{
  "num_hidden_layers": 8,
  "experts_per_token": 1,
  "batch_tokens": 131072
}
Below are experts of layer 2 (counted from 0) of a mixture-of-experts language model. Rows are named router (the router's row for the expert), up (a neuron's input weights, with its number), down (a neuron's output weights, with its number) and show model dimensions 256-383. Each number is 128 + 32 x the weight over its row's rms, rounded and kept within 0 to 255. Numbers have three digits each.
Before each expert's rows: a language model's description of what the expert responds to; "comes after" lists some tokens at least twice as common just before its tokens as in all text. This comes from a sample of Wikipedia text that the model never trained on. Tokens count by the router's weight.

# expert 15
Section headings and headers. Closing wiki heading markers like == after Geography or Sources, plus table column headers and blank cells, such as Date, Ref., Website.
comes after: " |", "\n", "-", "==", "|", "==See"
router:137116159139120082165083114067155175177074154090132156137110113023132079119081179146146149126094088121125094139147156142080180135121098100135123141107136126117130112100099134087080119138137193107102116117101143114092139132113146086103176124132141115065088116100140107165112108138147090170106151102167160125146142127096156143100125143064158099088129107128108122087166109127118230191114
up0:148174143155119172168127150094131115122145097089140142143089120113146123140086217135120171084100087152123132122098085124100099090089118174127101117138135084080153114149130167110126095167097109131099160103164159097097158205096106152130119122124135152108143078145056137089115129082146152133134159127131135173088149136163183089155178168131132117073180178150125178177128169081141119120130
down0:135105144091149159098163109162143192110131165150117155193120136187150147146158085153148141113139120128181188143174099162104144070139117136202187148105145137116096126097102129140100111062147101194155234114078171095083122095102115138153123139073127123134157100130166116111117173113101173083122126101091184144092165217092102121152129158173154158184119164132122148093170157094112062084068
up1:120072112185111121118106114159129157135078134086123118154113100147163120119136084140112097130146196067150132176138210156156061114089140078148092054157157074133119136126137150132128141134105112101078111110073149092164134108154127108076097090123145173108190121106122112151168167160143160112112072118138192095150139117127102142146112142105112127116102092102170095173135157134153157097044
down1:133125142148138116126136059148145067156154121142129139117144127165121079108152185093057114129096144137130138152137167143184128099099135125148136205145151077157137070103091123170174161112148091155140186082062160112138163109122156133095135088148122129135125082087166158032175122147165146084145178118135142106112100048095160134115139125117110044119134184091145169147135136116100140180159
up2:095201168060046136161083103100087162090128105079107150145195132134162125111078137084136129145063110110142157151110111128151140079142153090147113114123147153154150119113151112091070097073111058106096131100145168124098136154096184104127145135140146158190126131165125144083103114105143145099152104115165133077118098146112082115112099120128113185122100116149149114068115118122125126114171
down2:168198112110166194118169100118082112108154136127132173132151083123143130105155145036150081221101137098175208120123130114092140111090155140142100107103133075175108169133192104113156136139127127158121125124052117168158129143103177143096139087131118106097087146099121087115126088146163176151117120148170045142122165147227148125121105164135128136172098099153134078150132132129107122167059
up3:156148151132133131147094097099097149126132158091103149112126159102111104086157071085109088155178074164122108128118123149109114095148143141101152078104107163168142157149168064148148144100135097175134091133189162166123122115116090111061096122094129170093151162026180086104157175132131068133131162118119135162079100138115140158128076099098098185144136079126138127112137088163123110118095
down3:137078127169109090093142110105125103085117088113078133115153085149084117173117155166114178114155126197133096110138113154112196108144094107104097088161190230127110153137115150134203153113135186176091125140123118092112162086144144126159106164141099063120111149184109132116117117111115069137119101194138125104098142147117063087114201166167038139086147072191165186085128107197161140100101
up4:137117091174096122059186127095169119147203074103155126164090080167157125126073066084140158143058090110172232128147162118133117142196131079108133147074137097149146168167093155060178161146142108188081113148085179160129111082093079151127095090130142161111137118158086105165132140119161124082126101141114130091087158144100188134124085095162128076103131173099127074136113122119151121108129
down4:174151149158203131130140154122157152144132158107071103174143070142171171128111139082179167179127112149150083113193126175163122143159118107156082068119140174143092150151156116138145129141167208143119163157163147130112073175138096131176129140096134107108145112174151156133178131086161079104109122053120114115137168156121152080107147162122154059139082105097108107142141159078146106115130
up5:149141130133165134105162201085098152091083148185113116157118127094117118147109173121170111142124204116097127118183192171146088105190116057119167153092108190114169089154176174069150111178164163100118109136122082127092112108161177079141089149126113077141156195107075094111130113036103036158156105106162139210113117125141119144116110170143130079080145129124153145129130135131124056101098
down5:069162076174172139101103098107072138107106103109136161049131153114137163086118156145104127186062148148124088145106069209119138073156107113086160194153131121101117109114163163124110124164094149085132101158106139199110146171138139188055145108101077135094106112174186117068060089096143079132127137176092133108164119136114110146142130125133061103123128151129105128134123130118132106142091

# expert 7
List and table line starts. Line-initial hyphens, pipes and equals signs starting infobox fields, table rows or headings, as in "- Location:", "| Party", "- Born:".
comes after: "\n", " =", "\n ", " ", "\n   ", "°W"
router:160153111140177136167098130150094150139115091078153105131103107108077158070091145154172190127149161081135109150102052139172069143141124214152102141134111157146107145144198151109139105157094095145128097153164105112099154065086138122113172148136181091112107099159103101141083205146159127119117198121140132088134099087188067145147131111098125128081128122067169091108075105089106152141203
up0:115165120094149086134045115087109127137148160138159149150102123129155167115166134126155123113120098145173120143168059130098145137077111137193221060134097101136123101088124149182097135113118113160174134032127067078170157118208162138072068161132140113163137100181175085133126179116120146189107136159097160182145095093123090118116110095103104125140183073148138156166127162047128150141141
down0:162106141152134125157112089111133134184150097147114177172123075166128102090115149169154122142091202113143141119131149074078131100097134166159120136132118138167134098143156173100167150097140151085068110148147128151199138135133137115097115107129118143130167140164171100104100075062136126123181109160110133110137143130180157110123118162195108124115143186133031099135121097161114133093161
up1:101192167168119134114124151111111128128152098090154120097106211138153110149138117152112173153127155124133164068201116148142110060095143144132160078101171108157113132129157136134080174127148145178161124154120119156183135112135120144108160090149104186155101088135180127202104170181166171165103166134105119137131105114102114098116106141136123137099094153093131190122120130105156170133135
down1:102096079137082144093126089102106109118099079062101111148134080134110096145099099174128104114124124127192097201173100131127147063140219083162147124144088113104079102144060085102056159126201096093097175105159115106121111182109136151127116191091117173155130146103166130105110108102166147144148117166061155170125082163127097155145100105135144064169113106131144125116182134137106137104127
up2:183139138097113117179098142143102153108099128072076118113166156055134121128092200091133068122144129141146161062113101171090142113074135057125138118171109066100159110152162108138160112144113138105076154135161110171193166090077153143098054131162125138169129113130130105077084127105116073182151131129122000116074094137103086140241140109134108148091096100109139179107141081085130142110165
down2:151128151073125090139133127184165118109138191113126123149097119130124175072116077168087147158183161123159133210117139065093095085172107126145142121141118139092159078204115143116177151140137105145097096108187108160163113137119119116161069123172117119119175079176177065143182120162079134125107124104175148173110152201094167116099095169048091179170102154165133139154160123115122132166151
up3:110132148167135138157140164149183147148174074158133132066131144082131138145149132120146146116135096153165155133068118100121125148098122129115156196096149123148108106150077175114176119156119137139103102140115120175122121161109113136181141087157139100168115108154102207039151066112113117166118165102104156085169049154115104106100162130161118147139145056080107171143145135092136120081101
down3:064113162133136148159155096097129144128153101145132147129071097104101116170171139131101117097159089118125149150111110123131080132116089155163123108098097173154114101143095171110144170111163134163111086172065139106111133144086106155155165128074113095130191090100147143187143143108054073140139163076103141112101112095175129086092166066126104153162107039138188134150083083113117144125117
up4:135121157110100154192119172106096116162120175092165135075146126102152150124088158167108119125071159116158083080137114148123146132123086075157108104162129083154128134128128125149044134131115102099125117133110127055135122103057166162103152076104193193116116089118129160101094130154135132106169144092082121103103076122149158105129130128104104194111100132159084159140110144047092010160119
down4:070088061084155080089138157136136173087099123134079181098143108168153148092098147153115074142109107125064098111146161087095171105148140077064145152125085100121156141076127160180104120152125139098144168112126026162130141105154186138155195117190156118126167116155133117170135098117146115117101138120150094108149107235096173208070173176109098133092097153143091145150103118176207125101132
up5:176138111127132169154092173118053149096112121152069158091122089131144090159106127083126146126112108123109165111125076078138108110100074150143103125095158076092158176102097099070164104118147124120137236091195086120087121057128109080163121074095184149208120148134072070143120112051154142137107132086124076113170138120170114095175059158140099108153119145085144111142140185105109155101099
down5:143140100130097078097116106142153157142183140183077152126126173161112064141118133150102142108107111089114144124059106090113142121210142101155125149139093156122132139141151133133118160117110116143154134172091176098099103121153119150133126142171163098112161164118079152101117114134197125121181144093126137126130117145158123046153171108120123131153129219133150054154125112200116084185155

# expert 9
Descriptive nouns and participles. Participles after was or were and common descriptive nouns in place, people or product articles, such as built, born, released, population, species.
comes after: " was", " a", " were", " his", " The", " is"
router:087202111093102193162148153115100119176207153103169090168131101106158127111108186128146169120147086158117156115124136131120088174184147150161086132102154133092117121165087136085134149094058087157146085125122104184133149189140110119137124145157173078159153083101121101158090137130084153136148100112142134127092145131147146126065072054085166122098156071112118201195140176086185208140075
up0:162155183156132088140119098116151102133162163117114106149186185135128135069072164106101154125117161118156126101126138147161087139139074156147149152104109122175148166130075092105181104087117064121197118104124101146112186166159079103085122135115146119122118170136148068145097121146144096119138100143104115167167108120159147046053138115062125106197059073102152152151106097082145100151163
down0:132139104043176166132121114148092150202095169199158107115134123115096153199121105096141134160153151117121169152106151122167119110115140167148169122075080126167135118105121124087146104102135144113167153191149177060077141148110121140138131115118050108186141082147049143112098096159121203142069102145182135083130121181138177131165170098102109069155154130054174141165139115074127148082102
up1:071087133110154151147136138081113130125093103091099061204129103158070092082124110119065103093093118174147131145131159126161149119111087160132117145127099167144108122118101112154162192115122123097096127132095124143102079114143099178089141150071100139060088142120147101153117145121134104132110159126122157173142092081153113136152098156153167094140139132097182127183127167111139140125184
down1:130191125124120081143159123149109089176140136145150133106106105147122131074082159153176124111156100100115122156145117095133090135078074146126134215164163079144159174133138116142131081132109113150055160143153142123057164121151093129087085194084074105153175120120108132135144129123143094086126068155143132082187148137083111104103136165174159168113152103109042059106157168111094163141148
up2:161141141126134157201145125075122106079133138151166093116142170134099124157122129096167131123104148150124143117094098135112124136170168085175120137110142150078175120097144191099113105108067089173160106133156179102196142079168107058090144163104101124133140188134086177164162131132175108118132135118132104128145123163061162113076140155136138046140177174155156077158096094135044058155172
down2:110146145114182110158142131120164121120154127114195132124072094104126173179191117093148173096147134119077129140215132152123151125146109108091098144093087119188083088129131182114149064071097107089186119096113150099103107145152146186110146142119150136109161133115152102132139171138116111100056085099127163091114050126099167139127117160107065118150088147122094166137138111081190099103098
up3:127134098088156189118116161155173181117072125115101149150124071119166131097079104142125106152085076122105184106106108150165110101111107176108182167124183139187191141105134123130059155113057111100098155092072075152101079102136062140141120147105171124108161116087129182123093100159117179097072107074164088138134153125091174175108153144092154176134089157152133127166075131131224127150107
down3:117125127144109110162187098167091109133134079137135112086115058098087117122154186078175121102112132150096076141176093152100166157142095140063177137118147206128141137093094141112088137130136134117094134149090119103113217096163159180108090120152093142098116143106074135104157092154175057136110127196126124159188143182089114085155162097175143136114153115186127113134141141167109122131106
up4:074143141118135083164108177099081105108141093219101113113113132081139102120107166081129154100177111082133153133127137153105181118148169147116155148140104109173105134168134108123177122166109165095144096119071105189192152156183086159133157134114177072101100140161197108161125097043114107100106140130126067132110127103099139163069066152083151136135131158156108077043080179114125056083137
down4:210119168132102104085131062184143147134175109088128147135112132146145176145080132114110071131127116146110138111079151162176138099102126071117109127153090169135085115126098108108104085126157058164110103142106093152141125148126133130107169093153158148078184099118106129105133183105184098105149141175114105146117150101135074148110158135111134100147184159113115126186093113130094155080098
up5:105149124147171079057083160065141104131148156139081138150111163131148132124184094131198070118171198135162155158142158142127154078130112125112152079102135189097162130112174120156152153138091105149095184134134105108077131122107067168088150130158095144103086154102066157120085136157121149114140187117141118130086052141051105138098091098111111089129126090195102119129063179163130089109142
down5:122118174067141118081140132131119154158062142096069088079091176107132165110082122158122095156140113196106106111192154065146080170145170127116104134121088157105156099088113133107129087127133106080123195090080049136152117151155172161174122156121107095106144095113174115140146117153107202124155168118072146103082167218123169105150085123107120157103050201175103119131110118179127120069092

# expert 3
Quantifiers and "in". The preposition in and quantity or order words after articles, such as two, other, several, following, more, often before of or than.
comes after: " the", " a", " The", "The", " this", " two"
router:123186106076104093147141121125094167171094120161168139128068144084151139185131159159145094183169136125127099126143153122186070088111055122146142097119110137161182156139061158187133095140064134179142124079117158170019126121117131071156127175135092173098120138135110157167107112137124118092186139172075142167081131132165158166117119126181138156090099124181110169116147105144132122129081
up0:092133102083085113107120118116140165106158162076171137186165131126105125161167099144124132138169120122106133100109138161151149104113136118117132144135151169084114142153126171077097155160071096126188163137086131104127079148144055097142067075093151097195173152154152144088097139102140156132123164142165125127128162140147165191055141117139137139192083102136087121152203118124102114126054
down0:101161136091130066131140110091148141145135051122093169119155114100136125077087053143108083161118165107189114157135104135087095157159125132133152157055075159155134098134133075145156174114128101131147112117096092132096140146111131133134166089127108107199125144127053134143130136070114152117124160096101197110141092137114130122065139100171144133131123103130139091157111156094081121174168
up1:157121144108119093130159130156052202196043109166182046088139178152123116090099126125210194142128162142125114080121163116090073175110145108161161128149122114059151050162098096119121176084145126069093147118174124087068164134129128127173121131081151174145118122136130087114130132140152119135173139155139110175132096143086109133156119140092144059190092106064152118094148128102162111149146
down1:155171122188151099107077089057058186101120118121073204160091144099166131113080173132136151141130163041158117123133172094195155150084170093119141100111153119157138162170168145130103149125132145143118113167135120134090071158129129145122154161156162115081121188142126162107130160107127116085115109099093155085150159077148107058155139172135129191156186081132121080096110153122109172163153
up2:086157130202115105150112156094107144141160121107105132144123099151091119123155130195136106131128125120111118073069155112151120136108155146113053114100120127113137109143122166155177141081138112113105135233153126117176102131135187139119139056081129125108120122111147116097117150115086091117166101189106111171135128195128150100145153107199129185117131051121144115114175079186126149091164
down2:128106173164098073112125068173145074141151105064140057182095125105079163160149095136155193145113077146082141095078098176125086133103083126138119172152108102163099088118091189199210089179117119106120181142158091127096102117133136101111097130137176102100144148155152152143078169098142119143134150117096125132120127145176123160120119142114137142140098186090096159086128143153088134087124
up3:123093158144114103133126091129163231169145138121149157062110131131136139138153122145145116142115187097145150139095095135151130141122113137147104116109130103106088142148157109128111140112121098124113135077056133182177134157101156149122115101070165156085198128107103110112126094091165100111056154112065119136156180100129144112117181106135193107109107079098138101110131107126092164042158
down3:111170175156138141122143132182186118122123159096198193125096135125055150155118164163180183166134123099124111162149096142164134177148110180095070164094144090131074121171166125114125096127188108126154070141123136117119104096124157118180100093158079101096108136151100107190130107127120098127127077081142105113146103107087101122147138115160131167097117109122167080156091113103201161164097
up4:041147130142148170085107113097089097117122105101200143134132100162132149126123087173139109089186093121182128123170055098145137102157083214092111140157218130153138126127125148121118074097134183130170131174125120140143150187136123142134159106127180136179157132137138134112064098140146119106120162127100110122149158183147152084119142170115114135123113109113175170109116110129169137133160
down4:104156121102065180103171089195186108077168118090170132092140109168128147113139106157113109096112086159064065135088176108117089142158100104087100145157148150148112111147101058084116090070149118106098084082073108130069133172063076177122136120118164164167117195132107170130103149146118156111111148100096087127094160041145100093112141180179092147126101068132113146119121156112161093148100
up5:130111128093088148200157087139111139134142117105135139122100103205101136150122166107159129177115141153141137130187140135110180129128161113128097165078147098096195124130166174144101114080151170080179108151058104108114148140104129197089179113145090119123083093157080146097127180096164141088193118154168158163122141149090142147093185182148132147164128098204160094146097163139094135135127
down5:061142088196112115135126134124093162144148132117098139123109157206155098064046105121105118155147101155121097125136160125103115157174179128178108101089175157164104128148109132131105140139207023124100088215097126125137152146170118084159090161176150152139181109161107121084158116093149104141160138107140111169039091100085112163098078124114149147171092151117049169155166115158112107149056

# expert 11
Numbers and math. Numbers for dates, scores and counts, dollar signs and LaTeX backslashes in formulas, such as 1945, 5–2, $50, \mathcal.
comes after: " in", " to", " of", " In", "In", " from"
router:199146087138138145147080119106107178114130157145145162166185100051127102112152131144083147096177143071120137105124088093165112116163138146162165109079175171105101109118109104150179111115085083086147131159177062124119131102116073092126060152123131115119064095128104133177162124102078112177088134143088142147144103095148134184135162126084112075121139121091157143114134110052087086121106
up0:154141124120147118111155137142173102109160163174155089156132133161150073145112122096148106091105127120140087107131161104125171135137140117134154176154143171064140126132103135119187114131133150083154103073120130151096152134085116107200129151165158064156144119117110119137105102134184126135124146145145108047166160114178149065210103131124094153128129115157133138087164132167165168127113
down0:156093146157112139120129035118137098121140103147109092125098107155123114143117083129117154060089144108131058172154106135192070188131150149099114215117126144116110141163066147109127155140129110139157107083148147105096146169131092104164125111146160050175163119183123128123130194134131110137128159087113173083121146107114087124129079143108059097140107139219098091143126138109141159101117
up1:139101111134158140062111114124164112181133096085132188143118165121117130143141103064082145136132127122150151127128161122178160063142149095113144131108104105132110146107131120181155097150129127139139177106088164158091127175082158188203114060134122159094103117070127159139145091141120136153164091140082105121102232154149151075098104162084193113116162129121182099141130161137067137165133
down1:113086110157127111106125085153120162090141129134114082158147159145125047144144088140170111135115124089123142174127089100116088148138115150130089119099142149126144120100200146115107132077103078102119099048149093074110144085142136116077086172056131119128134127122222101088171145132124153181096152141150091180108183149086099147175162109181146129162091170133064140114085152125188106110118
up2:126107138153128151142144130123112148140214122114152129058134066099111127123051141049089144105052126110190170134068193106115183158125160190163150130127127106147140085136143118119157111132081129111104098182152066162117082184115146153116111126152081128160150140172145105166161141129148115159169131140138154180142058211048105122126143208122119100115082143095203110169132099101127112070127
down2:121097107131188185115152143116167124163085058114100164134147140167139167111133160115126091111156164108165140128094053123152149093110091121151083117138093170137172150131135174131124075128120198137070137180126106127085128131095133083185133120118124141173115132145107183129178176179111116167103088126110154122140138161095117111154163162135067108137099150134164134096150111126105094096102
up3:127051092142071133190103178145087089087140083095123095115072079109107149140125132116119138133087093148133145140224158187147118082070169122097136138101126051145156105086093156134131124087128164112122146153123205139101102064189087095123116082159157078122147117122167096137076095065097164115113115134143078057171110113089146157113122134110073138163095133121074162092147170116105138061073
down3:101147104126127089132172110104082114157080126181105155107110087188144169121138076153092150113175108175146193162110183113146153084144095112075111113112105121136152136102136101082107087126193168160105192082084195112173104101111119103164120090112120115132111144058165132124079088074094110137155087026118175121075112163162131132095111100147126144096073091115111164142207100139108137116124
up4:151174151121103120133175161151060111123104146144099172125066114071067111157097112140109155111123096100191099103101166100052210101132074124177183151151161148165069141139159177128125138109120081127141115150076098129120170100146102106116128090076092105114156172079139121120171150104115172180176102123153173088152175160226113113099095123171139097094165075128116145134204148135070156120162
down4:127192081142104168112085132165052101143109110060134072123184064155137120135157119065153188146093120130076157117201163129121145155176140087114130135146136101138184170149151137191118095086179133120134146108127113203132102032110103153158096202159108169119099164115120102113114156102126194166121166174103151136105128113090146093169157043157075147106115122139200108178174152104124129109107
up5:098172199100077156133087139140061040061153154128118126151153118111109151043138153109133165116118054188112169146139131114101111088125150174172059104195095172112154080207136122104170145144159108122121150044106097101096097122129076111116105135081094096169134165101105132096070152101142137127148134149139117084136119092172135127135097103124143157078149085136127114123128167087120084170133
down5:103124114177079147144135166131124102101145172148073112127145091110135105152179127087083143172137130141122118118132123179142112126159051128120102134128128127135098147153169136148105132188134122103089099136128126146090142178114103043142095109114121154119195118154116124174105119186055170129116158088147095132121089213121121130111155120109115212112135129104144174143118114090103086109044

# expert 6
Line breaks, opening quotes. Newlines ending table rows or paragraphs before headings, especially in election result tables, plus opening quote marks and New.
comes after: " |", "\n", ".", " ==", "===", " ==="
router:125108124163094112107088113176092128158116099091114135137153068130118177059079116134142136108088116136116136154104133143071100092145097178204151150097149129098082113123126106119124129103132083120161169125200166109133113145145114126135143117128138118114079107088127094131122067129153098137112128163148125157141188151107140114140110130196136132092144121124199182111086143117081116132114
up0:134157094169161153149132153125127131152158087133125104135102117091119208136132135076137103070092135143107142147158152127179115097066127160124159156105166149169144127134114146180143167108203128144114150118126124188100193145161118153119135134129143080136153137141134169096081130142074123149132163152119111166148102108112151069139172124128114161070078215165179102096124121154021086081153
down0:143107078133100079155110133113104089118172097056069109135084114073125138069173110106127111127136166117112133129138167093160087132145113162131153094166112207148142121163144143127112173121150148110137127164145152129082176151084132144108103090167120147172137180094156088119162144134113088166108143115156108102170092107099096116101168087146140144042138126155116115117092169126067104126085
up1:112106098200161119179119142131099104101093114119098168103167130176095108158111106133123109153136158148177160116201136143122165149171073106163118183130139177117143177088086156120113192107067124145175154095147091182087159107125123101127181119066183141205092102150155094097163082119148151142164114097109070092185105114095070127099143043105091179140089085151126170185175110062071122165164
down1:148134169094056157149124103114141149140153091139190129137109131145160168145139162173131142137138113132152089124065149164147069122160202139148189090113070108090172132130092093159111104116161124145151127128189139110184121119133096235150147113227127165121160172105111139097114103168148150125116139147145103101101091071103107070132102154133146095180154159146096117051135061069149051099097
up2:123117129088090150108130168152160173160103096113137142089128132113175135123100151143095156103134143141168149087120168127129120142080145131079125117184212126164116119113155105165141088093142140073069096087105182172049197150131108145143121189139145134151133111163134097137099106126166168142135080095095130144161096094120135132124175132068102178152087075146126121143099070080113177111137
down2:174126086157133137152160116135178100141136154151112100111078143115077153104129111153110114071179174166118125153100212102088117142092166167161186093135131163148039141151189126116136090107109095133122126097131201099099159133138134101154138180109154169055166168082185105145122157109197075122097116129065107150100108110093128150155107134139109106122147162175143114128177154128108158057149
up3:094171154132172067098130155133160144103118120046108099142164106097166083174173148134096147136092139156090128223147115088077081104105096160047115087114094104136132131133114147164126087148155140050100108112121088112096148138106151091114115145160159165107163066122145144089104104149077173123118110086146113136150180069114120098117105085100090131128124172195158119091106173107127132152158
down3:075130136118122098156108117137132181107116129104112110080106110083156090081146117117135154134088092105161148177094132169007125177173099131056125096103091137127101125133104180168175129103156108100108112127093067085119119130084141099162084086085160098115134093224138145108151118131059155142162127084132212091126177080141098081131112102131149104072112108136125139130120097095079136086147
up4:150112162133156116126152163145118131152161133091156094128068113137107119147146171116095113098180103130181156126094142141091171089119131189095107184046159107164089162126132142113113122108192077157106097134078124096162095156126085084120104130158122101046106142155101116121092155168112153157104126150111136078069184140150109204103148133112113189075142125110169172145084137103094146141141
down4:139086057133102184154094130151136115121111098115162103082101178134151121195154096131145143128131085119077160148191144117069164140125134107141209121150172183178125106133129128171181095128157121079056125077073109118172068138146088134164129115099109135155084150136113115098204121088172153118100111143122128131132102122136127129142079079120133138121124179043104148087101137115053163083119
up5:095157154138111126114067188106147102064110142059133081163104137124101165133088172072083193187139118150171120111090132136115113121193125127146144109178111140128110128134076158103121087127091160140111153191097171076168117119164151085116100121138090142114097099149115163081108146148110189145143074118116139142130199138169119116156081166148110145145110089172118147076103163108164136131078
down5:109094160104146173181173088187014130131191109170133129081110122105132122171108100175108181152126155140088105164095141135143136169149159134132144072136109123110096105104149173098182074131164148102154177073151164148053107188179098116077124153169130095093162104128081044166145155131137127136090154110101098130100164127128152079107116094104085144120120144078182107155103101115172093132185

# expert 1
Proper-name continuation words. Later words inside multiword proper names of countries, wars, institutions and leagues, such as New York, World War, United States.
comes after: " the", " New", " United", " of", " National", " The"
router:124140162089182104068105118114179088159139127154138114188114153068152132076104130139108091182183119176099169114198200162127124151070142080134046146140138151098153110127091171127154117125166116072089109152120146083106091140164140122150175148090106164121091142189155182190168123101088103155148090127168112101093151091110145110126151136123088144088124134091119114155109061116137111103111
up0:131123055151142137100138121164121079128146117049157165062100055161149090151129170140155124128057082176097148138146154132092141171132144143138131154138086139104114151162153094141129147146143085153139180126083092113147095168161094180134099109112127124088171120095113171145066171140115135131058113149143125167080140115208138057131131124093129154100146047142106159130162115135104134092122
down0:104117146091152107131152123068114158209103101106117145154151190161131095141101112148141111115149137114104166169200116102100111128160090145109074166162171165091110097077110206109088116165117130090106091121109087097132124102094096177074110131039117099172121119163111132131137191151137093119089152106151126135133083097148071115121126094125087151155125099134088162147162127161177059085129
up1:176067085165120133146159076128108078109120177111132157083160103076077089185147157075151082105170158085070110141116175168117134160085134116120152135169152116091111160110135144125137174137169145109140115138144156153150157127129132101157168115095064150171123112106051117118138131108149217161129147183108161081086114076082138111136194074150115103136143128145176104130145169082124134148136
down1:098172103155099121119112166151128122118086102143146110192154102132069157150147163134100145171097131139134216121110152130146185136141115151126130173103134127061122098128154103118099165133086172180149174124068144141140149160084124134145126158160116054117108127142104135140194135164169080066155109132103117136169103168121077104144130098118154113167125169155110164124115096117058156137111
up2:159125132120110162071076117117108101088111151155115120084090163128168084126070169105114143195088114123136128140142148073110129153126131099164159149141088115153184149164015123099161145141164181153121176120076103091147100188169158087158085102127163109120097131120138142130101151164137109128132118155154146128129122137206097130145108131117166105107156115095216140182117113125129099105119
down2:066144122138170132168115107087182100195098156181146095123133194158102116124100134135110177153094183116190196176163058088103162112132154111135143077090188129064106085139115156124145084153159067152142085105180139116120108109156065097149131143176104123092131106174107145151132143155165179070102065129182166143081138172141177141106160100171126090147109093159070099143143115121096101093124
up3:179154118123103115139072062088120146132130178192140115087132134181093146120135147113185116131162064146148120109077147158141123154113107138084157105184113144119086154082097140177156178158107100107174158136115093116134098122176101132084113153153111166129111097122113103119158151085164073122132168149103166119116131103120103169170125124161095123169113125094145121123157144186170187155142
down3:164081104181056099135103100153113153094154119078099130093136136118118061110149107112106094153153153128109143151179182079128108110161130145085148143118051150124140151146147123108108145100150128105143153113125092098172147141054131139130173148074145088130113110132061162098074190121095163081122123089105138117137136180146108128104100153104089115174116097150185106082088121148093133134154
up4:107139129150130163094074130116092089123202140131155128115109130147153156137050132139162081095136104162131165160178128124093093148139156127124093130167180159128118128126154167173163141173075128136095101123095081133117198117083170137127156115157114113111126121123135109124156143155136155095097091145120129128087111144133140138140086168099162161095169107068093138091097138120087120117163
down4:165084131081130077091162113074111130077107137122179109130108103102139160138136112164145160138106163100121085124165029173101097144073092105180178115094156113145176176040091062149093136138155085113084154133112167095184166137114143197163103183213112117179133189093146077179113122159159090126102169082193120108131110132074127182116136091142159137141115174115152157132153120114102129112171
up5:196149196117124146139063106143190040066114111156079144123207096067116069144101140165087156168170197043145090140187154167161141075163078122144082161105111160111155135112118136083124165178125156148166083074120113126099119154151174121145133167131071129127116183133089133160096175120164137188148141179088184103142095121105170081149103134157088159110157083096163128135103109072131114177099
down5:055195140140182096151168103089119158194169141140190115121153116123150156130110143080092144174077142151084173140084174175128161145133105106159198155120112169090184198151125156133109124103167128189098129160152154180086035134138120153129131095117142078064179115125127101125089117165108141110141055211147119109160143130143118164197116129138141100098103145127140107125168166046191097064132